python train.py --num_hidden_layers=11 --d_expert=32 --routed_scale=1.0 --balance_loss=0.0135 --lr_router=0.000475 --head_dim=128 --norm="layernorm" --norm_eps=1e-06 --extras=["capped logits"] --init="uniform" --lr_head=0.00996 --max_grad_norm=1.0 --decay_shape="linear" --train_tokens=1246000000
Below are experts of layer 8 (counted from 0) of a mixture-of-experts language model. Rows are named router (the router's row for the expert), gate (a neuron's input weights, with its number), up (a neuron's input weights, with its number), down (a neuron's output weights, with its number) and show model dimensions 192-255. Each number is 200 + 30 x the weight over its row's rms, rounded and kept within 0 to 999.
After each expert's rows: "gets" lists some tokens that make up at least twice as much of what it gets as of all text; "raises" lists some tokens whose logits its average output raises strongly, later layers aside. This comes from a sample of Wikipedia text that the model never trained on. Tokens count by the router's weight.

# expert 230
router,204,254,193,173,157,236,238,208,201,190,238,195,170,244,135,234,190,187,198,203,221,130,175,242,161,214,191,178,152,190,200,149,200,180,208,201,203,160,195,189,162,237,215,222,172,219,190,166,189,152,156,205,187,248,203,199,148,218,232,205,240,261,203,244
gate0,276,210,212,175,260,236,200,207,187,191,193,170,180,247,200,249,184,169,216,261,218,188,184,190,173,172,189,190,189,187,192,154,206,216,204,230,249,235,227,206,259,229,175,226,208,242,173,232,214,117,171,197,132,189,229,224,170,219,182,163,219,220,186,227
up0,229,200,193,235,154,251,183,196,212,198,181,171,170,243,190,228,209,192,210,227,178,201,185,174,197,228,215,208,222,179,242,196,204,234,150,134,204,197,210,175,192,214,166,249,200,249,218,203,199,213,198,248,187,205,200,243,211,227,216,205,206,133,226,237
down0,194,215,192,156,218,251,253,164,195,135,220,179,180,268,176,233,197,167,198,197,173,209,238,169,195,150,181,195,218,239,181,168,187,224,212,179,225,174,197,197,207,192,265,241,214,209,202,152,243,229,194,173,237,222,169,200,152,178,167,193,163,242,228,175
gets: "\n", "a", " |", " La", " Ha", "c"
raises: "oy", "er", "ept", "eat", "ests", "elo"

# expert 10
router,200,194,200,200,227,283,209,178,185,172,253,263,220,191,155,195,194,221,172,228,194,190,195,211,225,190,139,190,164,219,217,166,177,232,152,192,190,215,258,163,163,215,172,235,183,209,221,146,186,186,119,223,147,209,197,233,170,235,173,175,160,216,168,220
gate0,244,225,183,224,199,246,212,189,228,217,192,182,198,220,195,227,222,198,209,241,249,170,172,179,186,210,122,207,200,184,192,219,227,217,183,199,206,212,167,148,150,142,150,241,170,249,212,158,237,138,131,181,184,257,180,228,187,243,164,264,199,147,243,168
up0,191,178,146,196,148,243,209,165,153,182,230,227,251,243,227,223,213,178,207,237,211,182,215,233,124,216,148,177,207,197,169,208,194,202,223,169,236,158,137,191,186,224,164,165,137,234,224,161,232,194,171,231,209,256,202,191,181,262,192,178,210,175,269,179
down0,155,219,206,141,194,175,173,213,229,207,219,228,244,214,234,235,186,217,130,235,179,205,177,180,245,211,181,218,198,167,193,202,149,210,225,201,216,263,168,161,243,213,196,188,213,149,166,193,221,233,226,179,192,217,249,211,189,223,212,169,173,229,209,180
gets: " in", " In", "In", " ", " Con", " con"
raises: "cl", "und", "ference", "hib", " connection", "ev"

# expert 240
router,183,214,208,197,180,259,193,200,176,217,214,190,206,179,175,144,235,220,204,231,226,244,164,179,191,171,201,215,168,302,201,190,166,218,223,211,238,205,181,156,143,215,166,226,200,213,185,130,156,198,197,240,211,196,236,174,215,272,216,203,196,233,206,208
gate0,192,152,243,169,225,226,192,214,261,258,252,191,247,225,200,183,207,176,242,237,176,167,192,182,186,199,226,209,201,224,203,190,154,268,265,229,217,222,204,219,219,219,199,196,193,202,156,157,197,189,209,231,213,208,230,157,216,252,192,192,235,243,191,167
up0,164,240,219,201,189,225,233,188,193,227,227,163,128,160,167,237,226,244,146,192,203,197,203,159,169,140,205,204,199,153,201,191,161,193,200,179,203,249,188,182,186,163,191,201,229,163,181,213,167,204,199,218,224,238,199,188,211,175,224,209,179,179,214,192
down0,189,178,176,159,247,186,129,219,185,218,149,223,152,211,201,223,229,193,237,182,167,118,229,244,249,213,181,233,186,195,202,203,240,192,200,202,163,173,291,164,210,204,189,200,136,266,191,189,186,212,220,246,194,221,193,176,145,197,257,169,185,209,201,170
gets: " of", " for", " to", " from", " on", " with"
raises: " a", " the", " an", " its", " another", " their"

# expert 104
router,176,194,180,244,203,257,155,240,176,228,191,233,184,161,194,211,191,189,170,211,191,160,205,248,170,202,169,134,174,169,222,197,185,234,185,229,176,180,233,184,198,222,183,186,228,215,149,183,160,200,180,242,163,234,227,192,160,277,204,203,164,281,213,196
gate0,227,152,214,220,205,190,157,219,183,175,239,209,187,196,244,142,205,194,191,125,244,233,203,231,173,202,168,185,199,191,207,196,194,161,226,217,197,197,181,239,217,232,198,199,247,211,204,214,193,139,180,263,160,294,216,218,219,225,200,170,245,217,214,220
up0,211,183,212,194,154,143,165,182,155,210,200,189,203,200,254,177,211,103,205,134,232,175,227,236,182,205,226,154,238,189,166,173,174,208,232,180,189,191,157,241,195,258,170,227,217,169,199,170,224,190,211,193,162,274,206,203,183,218,186,177,271,225,200,193
down0,190,173,200,168,243,195,201,200,150,233,166,183,222,131,215,212,150,190,167,191,229,181,224,209,244,162,178,217,178,183,178,187,210,216,211,191,181,228,253,176,204,225,140,232,272,195,206,221,165,228,239,234,169,213,195,236,203,257,154,189,252,222,202,212
gets: ")", ",", "1", "}", "\"", "3"
raises: "-", "b", ").", "50", ")", "90"

# expert 216
router,223,255,224,196,202,255,180,204,201,170,205,177,222,224,210,196,183,211,218,214,216,204,157,159,194,217,222,211,129,248,195,175,211,167,202,211,234,179,205,130,187,247,155,199,220,205,171,164,207,189,141,253,208,201,224,214,193,271,220,220,186,202,232,199
gate0,174,168,183,168,187,173,209,221,182,201,219,252,177,185,153,264,209,200,251,198,116,175,245,197,212,245,200,190,163,216,205,192,183,195,192,154,211,182,154,164,232,189,200,154,191,227,195,232,173,209,204,277,239,183,213,161,218,215,191,195,109,192,204,201
up0,159,214,239,225,236,218,182,136,227,260,170,215,260,199,237,151,203,195,199,228,215,210,171,194,210,168,230,178,210,144,184,194,158,200,177,203,225,179,161,221,174,262,145,244,256,201,217,218,213,188,210,215,245,187,185,174,152,195,228,165,209,197,158,177
down0,210,196,232,189,188,193,232,148,222,172,204,196,281,189,164,195,188,177,195,230,176,178,219,165,208,195,249,165,181,196,190,228,189,208,253,185,185,125,240,243,249,188,218,171,208,206,177,207,167,178,165,225,200,246,167,208,172,197,217,143,187,187,232,203
gets: " in", " with", " by", " on", "In", " from"
raises: " the", " 1", " T"

# expert 146
router,182,222,155,239,174,216,166,182,186,172,221,212,201,208,160,181,207,193,223,227,239,134,192,240,204,194,192,192,147,182,224,200,216,172,205,170,184,156,193,180,175,187,171,189,198,192,169,166,193,145,139,243,171,243,220,234,202,305,275,193,140,264,177,225
gate0,192,211,227,185,222,198,215,195,152,185,180,216,254,192,217,182,237,183,171,218,245,178,209,246,206,173,171,210,186,127,184,215,210,238,233,261,203,235,172,233,250,226,153,160,193,206,191,201,270,221,214,201,225,245,172,162,171,222,179,216,276,163,168,133
up0,172,212,183,198,177,166,203,176,252,184,220,170,238,199,184,217,219,201,227,191,170,219,180,217,211,206,226,182,222,285,195,157,213,180,170,159,222,193,222,242,177,224,228,228,196,216,245,236,154,199,221,191,177,180,240,184,190,175,195,213,194,259,247,220
down0,152,176,266,208,191,183,205,186,201,242,230,165,207,207,263,193,177,200,192,165,172,183,172,179,193,243,231,202,201,226,203,215,174,211,200,233,198,235,207,204,184,191,174,215,167,193,166,191,217,214,222,200,218,238,149,190,204,187,172,193,217,145,194,204
gets: ".", "\n", ").", "\".", ".\"", "!"
raises: "\n", " However", " In", " As", " On", " During"

# expert 220
router,210,185,190,221,224,189,208,239,175,136,269,215,191,158,104,176,196,195,175,168,206,199,174,241,140,215,138,146,191,216,183,178,134,258,173,199,206,209,190,172,176,213,188,202,203,254,146,206,174,154,134,206,157,215,210,214,169,207,229,200,196,240,160,199
gate0,224,225,218,162,174,189,212,259,193,179,212,184,232,163,186,206,224,229,200,221,232,182,235,234,238,175,159,210,198,257,243,226,186,231,146,173,184,200,184,201,107,136,200,207,181,203,201,140,227,196,213,185,230,212,214,149,258,240,243,234,171,233,215,223
up0,236,212,213,215,217,158,177,236,194,194,210,156,197,134,206,163,215,225,233,210,174,218,226,229,222,159,162,248,189,140,244,243,149,220,171,187,192,202,181,241,199,206,179,221,199,204,243,202,186,235,213,170,243,267,153,163,233,238,170,201,178,224,191,226
down0,152,224,169,209,220,243,212,245,204,172,191,185,227,235,148,201,121,233,223,187,187,150,196,211,220,238,168,182,144,169,221,209,212,197,223,188,223,173,243,187,133,227,226,155,200,255,170,280,177,248,163,181,188,183,153,135,217,245,206,214,235,164,214,221
gets: "m", " m", " p", "M", "id", " is"
raises: "oes", "ales", "atch", "hem", "over", "ape"

# expert 169
router,244,232,202,228,193,219,198,222,178,184,232,242,208,181,152,206,216,206,213,257,228,158,217,194,198,229,184,173,150,207,196,194,179,161,145,179,211,203,183,127,114,247,177,240,200,225,174,201,178,197,142,255,141,248,232,233,222,241,193,194,157,218,192,213
gate0,170,188,207,207,214,243,189,214,196,242,205,171,189,131,200,213,223,174,216,194,162,188,199,184,233,202,181,266,222,183,210,193,186,236,184,251,144,204,205,206,200,239,189,214,166,163,193,212,237,174,193,231,146,189,143,198,240,161,156,163,195,230,187,202
up0,195,174,170,206,174,264,165,220,208,207,206,218,178,186,160,243,217,178,268,175,246,217,211,168,200,214,145,279,188,223,138,222,198,217,220,187,177,187,214,202,194,208,211,227,250,201,181,213,206,194,209,197,180,242,193,182,260,253,182,135,206,215,164,231
down0,190,167,169,201,214,166,209,176,185,233,227,144,192,190,239,211,178,180,212,218,172,224,215,204,189,213,241,241,188,163,203,263,186,282,237,244,160,139,157,167,184,176,253,228,233,215,265,177,272,148,184,229,215,167,171,177,199,211,170,216,219,194,225,219
gets: "n", " –", " is", " -", " n", " N"
raises: "t", " by", "c", " in", "K"

# expert 13
router,195,228,176,176,195,242,150,217,170,210,194,188,230,246,162,244,192,209,203,216,174,156,164,210,197,186,145,146,166,212,193,158,188,227,155,236,184,174,239,192,174,245,192,215,151,218,167,165,154,209,194,243,211,216,198,206,142,281,216,203,178,220,189,239
gate0,167,231,199,233,209,177,221,185,220,213,173,185,217,162,206,193,209,172,252,159,170,191,212,207,163,205,210,236,220,200,191,174,183,234,188,194,196,210,195,160,202,204,187,204,178,232,206,219,201,243,234,191,232,152,208,175,229,209,216,234,215,182,246,183
up0,196,199,172,184,197,244,200,173,196,219,169,187,160,237,189,195,217,193,219,222,201,193,222,230,172,267,192,181,189,205,250,228,214,204,238,210,183,214,175,233,228,161,188,169,241,219,203,141,184,207,235,165,213,209,186,154,198,163,138,186,179,217,162,223
down0,173,238,229,218,166,203,226,178,236,177,197,187,221,195,176,164,231,190,151,203,188,213,195,187,207,121,169,194,192,238,262,229,190,198,206,268,182,215,235,206,191,162,219,238,200,183,190,218,204,120,267,215,190,178,235,206,198,187,197,289,214,183,219,196
gets: " D", "l", "d", " d", "D", " Al"
raises: "ot", "ij", "ots", "one", "ors", "iss"

# expert 4
router,177,217,191,226,202,293,171,212,202,188,185,170,185,194,161,172,229,215,206,250,177,152,203,195,169,162,143,169,166,170,218,154,220,230,228,195,207,162,197,171,186,248,188,220,211,201,199,214,208,191,187,276,228,220,173,164,152,292,179,180,180,258,184,234
gate0,165,183,198,157,201,191,199,196,230,206,255,186,205,158,200,231,152,161,237,215,175,168,238,196,236,175,201,165,186,161,176,198,220,235,172,204,204,209,215,196,244,191,179,212,208,254,170,207,175,246,178,221,242,244,174,180,179,219,181,268,200,268,208,261
up0,214,203,183,196,178,261,211,186,207,136,149,216,202,151,189,178,99,203,200,194,180,191,164,191,148,239,193,191,154,228,193,218,189,222,215,156,204,242,245,212,165,159,184,172,217,199,149,176,181,228,223,177,212,221,243,207,230,152,230,215,211,195,248,235
down0,167,224,260,204,194,188,231,184,178,223,155,221,209,181,248,173,180,229,208,209,180,260,175,245,160,216,180,150,222,221,191,192,179,187,191,142,171,230,153,162,283,174,172,125,260,175,186,207,200,222,220,213,202,209,228,140,201,219,205,223,227,273,185,157
gets: "\n", "==", " ==", "===", " ===", "===="
raises: "\n", "|", "The", "B", "==", "11"

# expert 125
router,201,236,177,260,209,239,191,247,208,177,215,204,241,158,155,229,232,181,242,222,197,236,153,201,196,184,183,159,180,297,203,188,181,211,208,193,183,148,174,183,202,178,158,198,226,221,203,172,180,194,187,201,221,200,203,199,180,280,204,178,206,220,168,180
gate0,185,269,151,251,160,202,199,164,156,256,191,207,191,243,194,199,213,166,188,185,223,250,197,190,168,226,194,195,161,253,264,200,185,155,218,219,233,116,179,183,218,165,228,158,150,161,196,218,173,256,258,235,190,243,163,195,183,247,153,245,251,175,162,235
up0,162,244,174,193,166,249,220,186,207,252,177,216,162,204,232,164,156,185,175,185,130,212,183,209,164,228,131,266,156,287,228,201,210,244,176,164,235,181,168,192,170,201,186,205,162,206,230,175,235,242,153,184,216,185,184,222,138,199,188,227,173,233,259,218
down0,208,179,217,227,226,180,153,228,168,181,195,213,175,228,213,250,221,168,209,180,234,151,213,282,199,157,200,161,165,197,221,171,200,205,265,139,219,132,201,218,203,218,199,203,177,207,165,250,265,208,209,218,194,197,175,208,195,202,176,144,243,208,193,187
gets: " on", " of", " H", " S", " V", " N"
raises: "ogue", "ester", "ector", "og", "ER", "int"

# expert 209
router,167,222,259,249,171,218,169,248,212,191,223,258,153,166,172,244,214,158,262,254,212,169,168,184,191,184,216,152,129,214,239,184,219,221,168,230,195,213,219,199,171,191,213,252,178,244,214,233,178,198,185,206,229,183,206,220,183,238,197,193,183,245,184,218
gate0,178,201,248,228,183,235,231,226,211,162,164,260,236,170,179,219,183,224,224,214,205,149,240,205,156,179,214,193,67,163,205,214,239,236,201,181,202,229,242,182,238,181,155,158,162,224,240,229,203,218,195,173,188,195,220,198,186,194,155,202,204,162,176,218
up0,168,194,220,166,200,162,217,189,239,204,248,218,149,148,187,226,178,171,168,175,226,253,187,176,202,224,180,196,210,210,236,194,250,276,215,195,198,225,191,167,190,204,192,194,228,248,244,171,178,161,202,238,189,191,201,191,228,205,196,191,158,231,230,176
down0,227,235,203,202,198,239,259,214,261,229,215,189,159,199,114,190,221,190,194,200,221,150,214,182,209,214,213,207,232,195,240,198,186,215,201,160,183,243,241,166,211,208,229,164,200,167,227,243,201,197,163,202,182,202,176,188,178,216,197,155,208,182,211,179
gets: " |", ";", ":", " /", " $", " –"
raises: " 1", " 2", " 4", " 20", " 3", " 6"

# expert 185
router,157,196,175,241,214,232,189,226,172,157,197,189,223,221,184,207,211,172,183,205,170,175,192,167,178,227,166,184,161,212,189,153,166,204,195,222,191,188,199,151,191,200,177,210,184,240,164,175,178,141,154,187,186,211,232,212,199,219,204,174,161,234,161,234
gate0,223,216,201,273,227,200,243,208,201,205,223,134,216,221,205,235,182,187,191,157,197,171,249,163,197,209,173,151,184,217,196,204,217,222,301,219,194,169,233,195,186,182,230,206,170,201,208,172,136,188,250,149,147,186,199,185,225,216,215,206,204,201,176,255
up0,179,133,195,151,178,166,200,189,245,210,207,177,217,189,170,170,214,236,246,204,232,219,165,214,195,213,256,269,234,223,264,226,167,191,161,194,145,166,166,216,170,222,200,228,255,140,229,195,202,232,189,206,204,248,189,214,239,147,190,172,215,222,198,180
down0,233,182,242,148,149,231,150,178,139,219,232,234,199,201,177,183,205,244,163,228,132,214,194,199,150,214,222,194,164,233,231,218,219,207,186,219,211,233,233,236,197,223,192,158,190,265,191,174,210,182,213,207,201,164,181,190,206,248,182,156,204,203,135,195
gets: "\n", " re", " of", " Re", " pre", " non"
raises: "-", "int", "class", "col", "lin", "pro"

# expert 133
router,189,234,230,243,165,193,146,266,208,165,225,192,241,178,168,232,206,190,217,226,140,167,186,167,158,225,176,202,181,180,174,172,188,200,189,171,173,148,177,145,176,218,204,236,191,231,165,210,210,154,181,201,165,189,204,223,176,263,231,196,175,234,150,223
gate0,240,240,195,176,235,238,240,212,200,201,256,200,178,201,203,186,167,220,215,186,143,179,197,170,245,184,174,244,213,172,158,191,201,176,171,200,157,194,198,165,260,205,218,210,198,185,164,216,254,203,147,186,192,220,194,121,210,247,142,225,178,230,216,243
up0,225,229,207,168,214,265,207,204,244,240,230,152,118,185,220,187,179,179,232,206,218,187,218,240,207,190,200,165,249,177,176,195,165,179,170,189,220,194,206,156,227,221,217,229,206,172,145,195,202,161,191,240,222,212,148,187,180,188,146,238,231,217,184,208
down0,241,239,162,172,195,232,191,242,199,197,233,194,199,190,200,183,283,198,196,152,178,181,222,210,216,235,209,198,172,187,202,213,195,256,192,138,202,149,245,234,149,224,204,237,231,250,215,172,202,236,177,202,192,191,194,193,200,215,132,171,121,180,228,169
gets: " |", "|", "-", ";", " No", "|---|---|---|---|---|---|"
raises: " Preceded", " Date", " Ten", " Title", " Next", " Number"

# expert 224
router,227,245,255,220,169,212,177,176,189,188,173,214,196,178,182,223,249,195,179,204,201,186,205,185,213,195,179,135,178,215,205,177,224,150,188,195,174,202,191,166,210,236,180,219,169,197,171,163,200,130,144,275,210,196,198,165,213,258,228,185,248,239,175,221
gate0,226,195,205,202,208,236,227,235,161,198,186,205,147,229,218,172,173,191,185,222,204,183,176,245,121,173,190,213,216,242,203,200,205,191,115,222,233,183,202,259,233,234,169,153,200,222,244,207,245,231,170,171,181,224,279,184,152,155,246,203,146,261,166,190
up0,208,250,232,201,262,206,213,243,191,234,174,216,247,189,203,179,217,179,256,185,233,177,185,159,215,191,206,177,176,189,175,224,194,250,210,207,168,179,198,245,206,271,152,189,164,158,243,201,182,186,140,208,214,212,195,173,177,162,188,205,221,140,193,215
down0,154,202,178,195,199,208,193,203,242,222,169,169,241,175,191,226,210,219,237,206,160,194,221,234,152,200,261,180,195,241,179,181,176,183,167,202,249,177,251,224,186,247,231,199,234,206,252,192,185,197,220,160,150,217,243,189,244,172,174,176,229,212,203,174
gets: "–", "-", " birth", "/", " on", " ("
raises: "19", "st", "25", "17", "16", "24"

# expert 227
router,173,224,181,248,163,244,219,219,199,158,250,188,258,183,161,157,204,184,247,211,227,158,236,181,156,187,157,194,182,225,214,199,195,232,186,177,202,200,198,120,153,178,189,228,208,187,180,175,173,197,180,229,191,245,204,218,201,274,237,150,202,215,200,212
gate0,222,147,232,212,247,235,220,218,220,193,183,169,211,226,254,238,236,202,213,164,233,168,218,188,242,137,222,187,191,226,181,182,175,182,188,200,175,171,165,174,200,164,202,188,223,234,197,187,195,172,219,169,142,234,233,158,168,184,120,224,195,175,192,247
up0,207,184,167,211,199,158,249,213,219,234,184,206,234,200,173,143,218,197,194,169,160,184,193,241,217,204,151,169,220,178,195,255,170,199,228,165,220,210,233,229,159,194,183,216,190,178,220,174,238,250,179,231,219,230,232,239,178,185,199,213,198,198,194,151
down0,241,178,179,191,202,201,204,246,149,193,190,193,170,218,174,233,240,193,182,262,191,169,200,230,231,159,274,189,160,166,173,223,242,167,174,146,158,190,195,224,179,206,186,206,178,180,272,195,184,172,241,185,221,193,229,134,235,152,216,191,116,191,203,163
gets: "==", "\n", "===", " New", ".", "===="
raises: "D", "Other", "Pro", "Leg", "C"

# expert 242
router,193,214,225,225,192,236,166,199,138,171,197,219,214,256,166,153,226,213,160,194,202,166,177,212,208,195,155,185,204,180,261,202,180,203,174,246,198,227,157,162,171,200,183,212,208,205,180,180,160,196,178,210,190,246,178,186,206,289,180,209,218,263,173,205
gate0,155,233,175,217,225,202,161,234,218,173,232,214,252,271,185,230,204,208,251,177,193,149,215,208,190,220,190,234,232,147,171,198,180,228,167,182,205,197,178,192,189,270,205,248,138,216,164,246,259,229,192,231,206,201,197,214,205,195,211,139,288,211,186,222
up0,218,196,173,213,196,190,181,222,118,158,209,251,213,227,180,176,211,166,218,195,178,171,221,248,208,202,151,244,238,238,202,201,176,196,140,182,184,233,212,204,184,219,148,213,190,263,204,236,228,203,169,208,210,234,197,184,180,205,181,184,258,191,183,184
down0,169,259,168,171,204,250,169,235,158,237,244,178,213,208,177,217,161,197,208,200,160,188,221,235,168,216,211,174,205,182,159,195,114,191,203,219,195,181,142,231,193,226,177,212,239,151,187,217,233,275,166,197,213,227,133,227,131,192,236,224,201,190,195,180
gets: ".", ":", ",", " .", ").", ";"
raises: "0", "9", "6", "5", "1", "7"

# expert 43
router,200,227,172,204,179,238,193,255,186,220,197,197,173,160,182,205,200,175,194,219,172,225,183,210,189,194,212,194,192,210,230,179,200,232,232,149,183,150,226,156,183,215,170,200,215,197,175,213,181,171,122,224,202,225,227,205,230,268,203,186,190,243,230,245
gate0,193,206,178,232,259,224,242,186,162,145,258,195,198,185,213,181,167,161,180,139,180,226,213,235,192,236,219,167,174,214,213,160,248,150,210,183,229,175,190,165,237,163,206,167,188,187,201,205,107,186,126,181,160,181,185,207,238,147,190,192,184,231,207,197
up0,188,161,225,198,148,158,211,202,229,201,181,164,219,210,273,246,172,183,158,221,244,171,186,185,213,204,189,243,202,163,186,191,243,193,190,150,197,211,213,189,219,214,265,253,177,198,231,201,189,226,235,233,203,168,172,149,201,229,198,201,230,148,180,237
down0,250,236,189,265,160,194,181,236,189,218,129,282,131,210,256,214,188,174,170,219,191,250,166,215,178,200,206,180,221,186,186,168,189,242,228,214,180,233,180,176,171,159,228,183,213,214,198,186,237,232,210,196,208,180,145,265,171,212,192,215,234,222,174,209
gets: ".", " Gr", ":", " Re", "N", " Am"
raises: " 51", " 55", " 52", " 53", "alls", " team"

# expert 222
router,215,183,182,211,216,237,184,188,216,172,213,188,245,226,137,202,198,143,232,264,194,198,173,201,194,189,167,202,198,194,225,191,174,182,175,236,179,201,210,190,223,276,201,214,187,206,132,153,161,160,172,171,212,237,180,248,206,258,249,181,196,226,182,190
gate0,222,221,170,238,221,193,227,183,197,192,194,218,232,167,175,227,205,166,224,175,176,233,187,224,209,206,225,139,207,205,226,225,174,250,200,181,199,182,169,200,190,188,222,218,178,170,193,244,204,174,191,245,198,203,186,230,233,209,243,165,152,215,200,200
up0,237,202,283,225,176,193,195,215,249,248,190,209,201,187,207,157,202,208,186,192,179,225,179,220,166,251,278,135,201,225,209,173,209,228,209,188,215,190,236,163,243,194,223,208,242,193,225,274,233,176,256,240,180,187,200,198,192,242,234,159,137,202,230,235
down0,202,262,189,210,205,199,219,203,225,224,192,253,189,204,218,228,231,243,248,200,192,151,167,186,192,230,160,167,225,194,214,170,161,220,134,240,210,228,213,139,185,234,207,167,182,186,241,152,199,137,252,205,215,159,216,161,205,212,193,171,254,195,178,136
gets: " l", " al", " d", " L", " per", " b"
raises: "en", "il", "ather", "uc", "ce", "ip"

# expert 129
router,174,181,184,195,196,183,190,207,208,187,187,222,175,198,135,209,178,185,179,228,204,153,178,208,193,192,167,156,135,183,221,167,210,225,186,172,207,192,233,154,173,221,167,189,194,225,168,159,123,199,207,254,160,220,198,190,195,207,279,210,181,164,203,194
gate0,175,227,200,245,233,169,187,231,229,214,189,192,186,192,207,221,218,206,173,165,198,237,198,230,241,169,196,139,213,226,173,172,196,218,138,264,248,224,184,146,203,173,191,221,171,183,195,177,206,211,225,151,144,154,220,186,237,209,185,168,237,257,207,214
up0,207,169,204,130,170,222,205,226,184,196,156,201,203,228,191,180,164,189,230,177,218,192,247,206,178,232,180,188,161,189,190,218,234,152,196,120,147,194,193,179,171,168,196,220,223,210,215,223,179,194,215,215,244,228,203,168,156,183,234,265,176,163,152,215
down0,196,246,244,168,225,200,236,227,175,182,190,225,238,287,180,197,156,181,181,198,211,220,167,215,207,216,216,172,251,243,186,221,115,178,221,125,182,203,201,280,188,191,198,243,157,189,203,222,141,165,234,219,225,216,179,213,221,233,195,193,216,225,182,197
gets: " \"", " (", " C", " c", "C", "c"
raises: ".", ".,", ".\"", "..", "alth", ".;"

# expert 217
router,191,222,195,224,193,221,197,232,148,208,208,206,265,113,151,219,153,198,225,239,247,179,229,213,193,233,190,201,162,261,193,160,166,222,174,200,217,196,146,161,174,214,195,189,175,225,189,213,168,172,192,252,199,218,187,194,151,212,208,171,155,248,166,216
gate0,232,180,196,237,157,201,204,121,173,169,210,225,202,207,182,180,243,239,237,159,234,184,195,219,194,211,186,152,180,179,206,163,164,210,127,210,203,221,229,136,202,196,161,195,211,179,248,241,223,197,218,220,171,273,173,249,217,220,247,227,189,204,205,242
up0,223,227,172,226,164,218,234,187,223,187,169,239,243,162,185,210,184,183,202,219,186,154,180,248,192,209,186,155,161,181,210,144,174,189,187,182,191,203,199,189,241,231,228,138,223,224,225,247,204,212,158,244,170,234,226,202,213,190,117,258,187,189,187,231
down0,161,179,160,226,195,225,214,257,195,193,166,186,240,231,159,192,220,233,205,138,157,145,195,161,238,200,206,190,240,244,190,234,190,129,202,163,186,232,262,247,218,151,156,154,273,244,183,213,187,159,207,201,261,209,178,202,185,168,197,186,196,168,211,204
gets: " N", " P", "7", "0", "N", "um"
raises: "os", "ts", "ose", "ice", "as", "ate"

# expert 31
router,189,229,218,225,258,213,193,188,197,170,216,231,193,220,161,188,185,238,200,212,236,136,131,226,205,194,198,159,201,155,230,195,177,211,159,204,196,180,186,198,185,194,194,207,223,248,179,153,163,163,117,266,187,198,207,194,147,190,247,216,184,235,195,237
gate0,217,175,175,218,222,248,200,209,206,262,217,242,236,219,212,168,199,147,177,186,154,186,259,190,173,203,179,190,228,186,187,250,166,210,151,252,195,126,223,183,264,270,174,185,177,239,246,205,193,190,206,165,246,188,225,212,185,213,229,181,182,212,163,205
up0,173,191,233,200,236,295,220,211,173,163,175,231,198,169,156,159,202,201,190,152,195,204,216,203,248,152,171,196,173,192,217,184,234,184,181,150,245,193,185,149,169,212,226,231,214,224,149,198,160,227,216,224,167,219,185,221,220,250,153,218,210,183,221,241
down0,158,185,209,201,187,197,219,204,169,187,206,201,204,229,235,159,252,175,235,196,219,236,244,175,197,167,226,158,198,205,243,154,187,204,202,150,182,210,218,183,216,243,208,169,178,178,194,231,183,126,199,207,179,216,178,179,220,233,214,172,213,158,187,192
gets: "-", " a", " A", " \"", " F", " ("
raises: "e", "H", "R", "Z", "by", "Y"

# expert 164
router,191,185,153,208,166,228,191,186,187,179,219,186,163,242,181,199,228,170,209,231,240,155,186,179,202,183,149,169,152,178,195,164,211,182,231,183,226,187,143,148,147,223,217,234,186,203,205,186,168,162,160,215,186,220,240,180,227,320,227,222,208,189,197,207
gate0,192,85,208,197,231,200,230,203,208,136,173,195,216,189,163,153,214,236,169,212,176,215,228,174,259,222,202,215,191,162,159,177,170,172,190,225,192,245,160,233,151,241,210,207,206,180,176,232,207,195,181,200,201,217,211,221,167,213,179,203,231,231,140,180
up0,230,186,236,175,205,188,212,185,174,206,172,203,193,205,185,149,214,212,249,198,206,165,217,167,228,243,200,255,181,205,197,216,220,185,176,204,197,256,229,205,176,215,208,198,251,186,216,216,172,186,176,234,183,211,214,217,179,220,245,255,254,194,211,137
down0,184,189,163,211,159,207,195,259,150,220,205,206,260,190,175,212,182,211,230,203,213,189,262,164,226,142,220,203,192,192,172,227,204,194,183,167,167,203,153,223,251,202,244,193,230,128,228,175,166,181,204,193,181,218,133,212,163,207,190,175,199,193,170,218
gets: "\n", " \"", "/", " '", " “", " (\""
raises: "The", "It", "There", "I", "\n", "Ang"